{"n_head": 6, "head_dim": 32, "rope_base": 10000.0, "qk_norm": false, "tie_embeddings": false, "init_std_up": 0.0456, "schedule": "wsd"}
Below are experts of layer 5 (counted from 0) of a mixture-of-experts language model. Rows are named router (the router's row for the expert), gate (a neuron's input weights, with its number), up (a neuron's input weights, with its number) and show model dimensions 0-191. Each number is 500 + 25 x the weight over its row's rms, rounded and kept within 0 to 999. Numbers have three digits each.
Before each expert's rows: a language model's description of what the expert responds to; "mostly gets" lists some tokens that are sent to it at least half of the time. This comes from a sample of Wikipedia text that the model never trained on.

# expert 19
It responds to: Taxonomic Latin name pieces. Inner pieces of Latin genus and species names and classification lists, such as Angiosper-ms, Binom-ial, leucola-em-us.
mostly gets: " plant", " caus", " ant", " Camp", " pop", " indic"
router:541548498542517516537479494503456500449494484480526493538508550471478457478537500473501456490502512489473521486495473519522506499516517476478490477517543512482519494491499493474499479484452528507490539479470507492488509453503529506460481516505565493488504495502511522480462492498525489524474475486516488529542501446491518476517517511489463547482508520463510503473532526486524480524489512505560489495532519501488518501468538475525480454470476494447537514533526459516521477484526469507525504540499457500534555501481457462534508452527480504496480515475522498505514486518519486522
gate1:485514508549523470511515463498502494504522514500526480488488562516496461479491451528522494497521521482473455541479498537512492499504481479456522501526530488508498510525511506547483512460453467517464495505495455544511492538502472479495540517483510458506500480536494507516495500491502485520462495486509536493526498504493529477554526511525512513508508486445510488430528477474527473509520508532518509476486504484469476483489467516488491528506514483509471481477481433469496505509539534488432483545529474521493528506539505521479523462475511519513472460560472542499496477503506476482
up1:504537481507465486475503496511528494505515532522495492481512508529505470490499551468520491502441525515474504488471464514583546530523519496468500502549510514521533504497508501487539466488547472508515505507502430519503558522503544492466531497486482492483486489489511485531496496502502468517503538459471493541493514478462497502531532501495497529470501531445486483484498524539487508469483466503557467524464484507502529496496484483439476503497500503476505514544462530443500531537548513457488467516495487478504502500486500498542518502507475480458472519519471495499507506480489504467
gate2:532526510509461508490494520503509487508447504518478484502506518486498534433463455514475489494522488462477522510482490542523485508475530517488488479469516512551478483538512504464488548529500481464511488498482517502521486497514519470481524468542501476538457547511526521491487481481449494524476499493520516496493476526484481502542538473485493468507464509520485461500456519508558502492488555522507502540497516525496476531479535516463479497452452461477507514507493501526444541506547475486462513469489541462485495512513491501501473493488511485456478501512474500537494445513513481470
up2:486513462505488504468500520476494470508497473517517559492513526485466482513513529504532510442458485483511453465520499504477489500508506528496503454501530522546480494523457522511569468468514515476526494497541506518552493456483465529488481504477493503486527511516506493524488490483472462481527551480490488518499535509547514501496475503515507540503492542520490526498488551464472469512517522458463486466509503498517488527529496490495515489490502499523511499533489501502539478501476477527473459490514552511528511497472477476490463477491431518529470532511543487475487485490510572534
gate3:480537515465510494525504566519502486512487492500520502471536514494503541508497481439515494506457522540476515476458539503547517507528518486483482494464525490531515506517512533502518526465481500477501514468491497499507496488521516538520484507483502494516499507475525480497538502492521507506480522504478517498508537482427460542487505496472489518557489512462508510546485519453517492514493495481474506503484429504512490539491528502508455535476479451539510483502490448509500494555541500516496490483540528449484512501484562487483520512508486485492463476532479485486514571501470471515
up3:519480562494551480486484505505468524547517486521481528516543527507508527517506525539524462504464491494557501460500533473488464467480491482538493481526455542478471546534493538522487474548538499504469509545509503505541549515478514487498504513510461488486492511513486484470509456490460510482519519492528490501506473520521475497487501464507489534508527523519500494469497501499484540495575470446462488471501505501491463498506520484504482472492529551507486515497505545505501498462502481526504541499526527513514470524501477501490544552469499501467492497536517467517486458508510496501

# expert 13
It responds to: Word after determiner. Noun or adjective right after "the", "a" or "an", such as first, same, there, order, Year, theorem.
mostly gets: " there", " There", " any", " examp", "onym", " same"
router:485517518473566518481520532534466509543531485486486522468487525482511498498473509462494489479512474525458509451521515501515474504471526475529539501520520476522487472547489464471515489522505491494506455487496514531512563517535518483496459485508491486471514476461492533503535500514529515499467494482492478478520468519501498491504494479506500481532517498493506470511484489532472562497521452476520552501486498528473540510505463478524507481450531515508505493537553460467507533518507493473472454488537485538471483470492512527470517454523455484501481477489510539476446501503505537507
gate2:525469554494504504535482512535465499474499521486496500459497482488524489501509517505503518510512435506515523512546488503559520498474475514525529522506489512526517525510497476534489508477561508534487486458534522483468524494456482546476525509477499494508525508480473492531514499544479546486469506509486497479534527524458449505560511532466517479524513517475463468483503507521503553503497533521499498503558509512490518499550464451508509497517491484532494495524507504492506563477463507496463458501494497525470483499489474511508501452487539545502545494469539494517529482503515512530
up2:502499504521528540533532514487472491499526465510518516500529535476497493524500532454497479518462489428468490515511509492479524508519496522480467497473523524498488526488546481512520459514479454486508539497512481458473504524531510518504461529497554501547464484490557488509538541473487475491504463500542489471539495506475505520480548509497504506508461462529502488513481538470540509525449490517530497526527522475528498493513511488496516471509492514504464493475463486484532532496527434550510481515531494457519489531482520527523494550501513470550494479470508495508530510480505515505
gate3:485519499495547457532494514514496479521531466539466507489512525503496498454483511495529504572482496465508485492493467500541476507496487487484482461514507483479531508506473478497487509535530531519497475561530462501494477518493509485541510470526453474510531491457493479507504489501478505524568483475495478425451486482484497498461483493507499499526500509501454489521484489453472451506516510508516480484451488520495470495448509543511513520496509519528508555516485513478491506476478519506464540528490507492512427466489533494467523500540492471504514517523478495492490449512473486493
up3:493509479536464438482541489511489561491492539516508509512496487505506481528492487478514523500512540502490455512501503486493532507530547540537527520482500522498513454542507537529489503485481498512512537504476507503479525511541499501466531459515469523515467487535483516501517523520529491531491518530544504532527535490547504507507560514516505593465497490509532488492519516483512507520467487501501509506505535448565508513499481459498492517501492466499509454457523500523527531495476515501479508496460474490541529517518438489523462521459505501511507471522493520504497483475533497498
gate4:547480477505492486477561484441473528476510529463497501478504515518500473488478470494529482484499520462518553490514503486550489516463524538505486476509540511488530498503514462491461490522515514482535506526556522477552516457511563497518488509478510514497502486470516516546530518536491543520518498436471469505500536507525528475440535480483477544508508496497523494477523493498511492531518518531516537508503506472487480504461491510482507503510503466519551508513514495494504444487500486542517502480466456510468528467503520517528510469450520488517472499525531496502496479466518490514
up4:472491501504520472477478497523528475514481441513499495475511517503531515495551519448536490505516485551494478503469525556504521510503497496516501486506491496450496505508489521458508552485518485508474517485475464508483484505520457500546498516499526495489473516496468519491489479522462479540475447504536558504496515471513493488492519472530449499510514498515481470528491505504528465459444476508480492512511490520553517489515521479521488516464503547472493522490498517451526534514493464459472507528492496516551492488521537485521491474535481481479484489421471517483529502532445482518

# expert 21
It responds to: Short inner word pieces. Short syllable pieces following an initial letter, such as che-et-ah, h-y-pothesis, underw-ent, plus small numbers in stats tables.
mostly gets: " (aged", "writ", " us", "annel", " Ge", "irl"
router:492489485494476481546508506512523527523513480536498496485443491523497522502492489472545488453487538459484488513494488488533537475478498521553464451492497483470498478470521515470500495494525487507504493512513497541456527491520518499482509446526519544509488480510499493502515483548495482529524516538531518458458490477474515545504453543493484446483493453462501472520513504485466540498501444498482546479467498492498520483519504483501498506489480509467515484522492503532549504538477495486485484496483504510525525460504522545485526524501462450482479552479486493458466524541458506485
gate2:525465542501521542520491536492523479462550517499510461468477522525511490494489471523520518546498506463479474479487469520512521536502537463516496510454477511504511509490518518491528517485511465461513483489487514511470517499489496470497537486518502530498449531493498436486499471504472502538481506533514462492465457492485490451536504534522468515447510493529471473516481461538544510509519473479523473444481475529485460473504477497459506480528508494524520480547492467516483513504477486521499511524532493531473502480508550473457513527523478496502517544531486500523477506478537460489
up2:513496552477530491473500501461486490485472478535520504516524535507445484541453500498487519511508534479532511483497479515495461475474546478446478521458514494519482515497527495515477499518545525494542493491501494491539483472534523465505493491501531523497501505499477529488505505508528528517451523530517515532504489457463520477493484484540498465511527509521497507506496471481509515496513437505510486454495500486494506442485507540520501491483542494436492547503581520495473504518473515559553503511515490501498509500492486462484476494517526461485527481507500535515441521531511490472
gate3:457515500518487506491509465493544463454506507526556489478498502526499538515552521483490497470524510506487470506498523449491532496504506521485517495493520480489532466444493491510482520480509515514530535500473451510463473502470438499479521504516489501451477485547474530452517547488466489468524435520480525469499499522490450497532514484493502495451465504482503530483548482488507450495491487502449490522514503486489464480487559511530494468521497513495493506496472478486506521490486543541506480490496480489478472516498507508465494513437541494480506477479482468520514536465503510485
up3:505524539509482474531491487485499447483500474489482515504497504507524477493482552471476526486525489482495456522498501555526526537451534506511496465505535518476498488503542484457518521495495470484513496482498473543495491521490489581480527479501555519483500540498480544491508471492466473485465472518568493479479518524487512509490513549531520490521500516551483571539497464526518469497503537529480486493525484519495456491475542481526524538492501468535474496487502525518469514495520487491492503536507494491522488490510500516512483483505542474499504487496460447501507537499485503443
gate4:510490540508488533461456510563475517494469452498510523534530462490537468455549504526482518520502509543493513486470506486454501475494505485498531496524522461494475522492469538527483477500515492512531497430467520508519536502500487536490480532516495508498490519442550493548467487479495516537511496521519490468516517531538512486550501509528493494500493487484505522518465536532495531521455533470474493527561519494532488481526512528521464499503522482490488484513517504530477465509493505484462481537470494481515518494479497501494523563502470515501527488509451499542473489502487522515
up4:462462553510475515519520514526505517490545505485508483493503497486545516525484485471504482527473489477533535517464533499462497486525513529513531479496528537493456480514519516465504497466462476480523504529492536527496474497444501508519500498558520541481500493505506536528497515501519505530501504470536447515416548538499511505490512520500506532534485480522504523488540490488507495503513522521494462518511506460554452519452493511553551513510511500497548482513529491523516520542485537514493542499497459501506528481486506519506465540516508492545510482496467495508520504510540522489

# expert 29
It responds to: Final word pieces. Last pieces that finish a word, often suffixes, such as unfortun-ate, unaw-are, encoura-ge, comb-ined, def-ines.
mostly gets: " significant", "ership", "ful", " control", "itional", " court"
router:500490502460482512518477475493514481501500479511543519519483541522520464450472492475459516465489475501506530507474521476474496506470542473502494513521482476477455514517533490501490481518454511549527508505467496491520502523507476507532490482548499524469490474453525489452483469479485502504499509479510508436502510532546502473522500520492524495540489490497477493503469475508523480528536579501516466547517502548506498489473532496520504494484527452513505475503529516488463465532513464492503532534481550541512485436502525497510479493527504497491571514512504500540511510513462471500
gate1:469485473522517483491510526449500504472508514499529484512494481549513499496520475534519491578523502513521500488485478502475544525542493486500501492479500506475487541490523555492532488547495477508524490453497526500522511496512445506494492516449509523472498541485505505452504504488452499507501499481536507504479504487540472461492516520512542501439488497507493526456510539524469543481499490481496527534523465506478546502505496518537468462525508478430522469519471491461469475519504518487437482487475502525481487466490518471493516507501495479516506499486500440482556476481501521493
up1:504490490465510489491504520518469507439509543457493507564500503505468489495502467507482543481495508495530497520493477520498576468526503498504504552494512471482503499497479521516539511537490502515458440509524488506538484523452471505533521476472499527471461470519510453486488555508537457482479497501519515451504484495536492480531486527545528485492531506514496502490493497447485483511478477486525521538499525489507485444458494493489467457479512504493501512485542524471511491450505499454517460540521445530472497507465518509514514487511485495524495487495524495475487522502493547500
gate2:447488488515531449545494486538509476506480504511473487462503550520509477560516488498494508469489515502549494494512479471471459454486484499485487544534518497520491521527518458498486472533483528486527540486499501468493467491488506518529474499510526460527493481502439577486482511508482492487498495518520511475474474495484492520499508479524504502515469486517542514512474505511505486510521499564446488490510470529543480482471490544490543499512536502518513532487501518502488475477507507536519549520492512462495489522492517474519492570487475517510499473496484462524460473490478438494
up2:533513523526551491496526483533509464513513517511483508474492519485458491488499508511529502463503486491490496491506537492481515545493518496518504469531501508520500480532529452496479540513407464507523512542522481506540499497483510461501485507522540480503496473520514510474491528499485494538492470527504494487453480490489506495483540566506503527453468507497526451485477497553507522484481485507520505495495528523476509494522521467505488508462519479499533506500501493521506503535507520528482508534499456525466522498518500463493461513539467486479548519542493522584512439509450492476
gate3:521490458474448493511506537512509519556502532493468498485493502534498534500492488470477550523528445497535499464507492498504444503506529494475503503472483536495485548536492510515535492549532521471554501500482503473484506487507522491533485498486509513505500456535508494497499529474499492496462459501494482520476491474456480545439538468503490501535482465533471493530483498499501510495539536457494467472474462533494476542490465548463510471505475513539457491514514515517499507467487532547530535481518477502534483514515527469505458493504482470488488529508519492478486496514504527467
up3:496500487480501494510507551516505493556480540477468514498542504484481548460506475472493489469452499495508496491516471530526523505475458510510509508491495466485482505510464503502532515484499448529484469507464517506518522488535487487496483477504510528499477477509511485505532465507483491479508497468550577507472459470493516499511435511479514528535474551494526469511472493492512545492511487498484515449473503509485491504488484456520494483529506547526478492516486471483521507538484495495463479459508476502476472439494485472468550466535517515478507480518445511448552486521479484488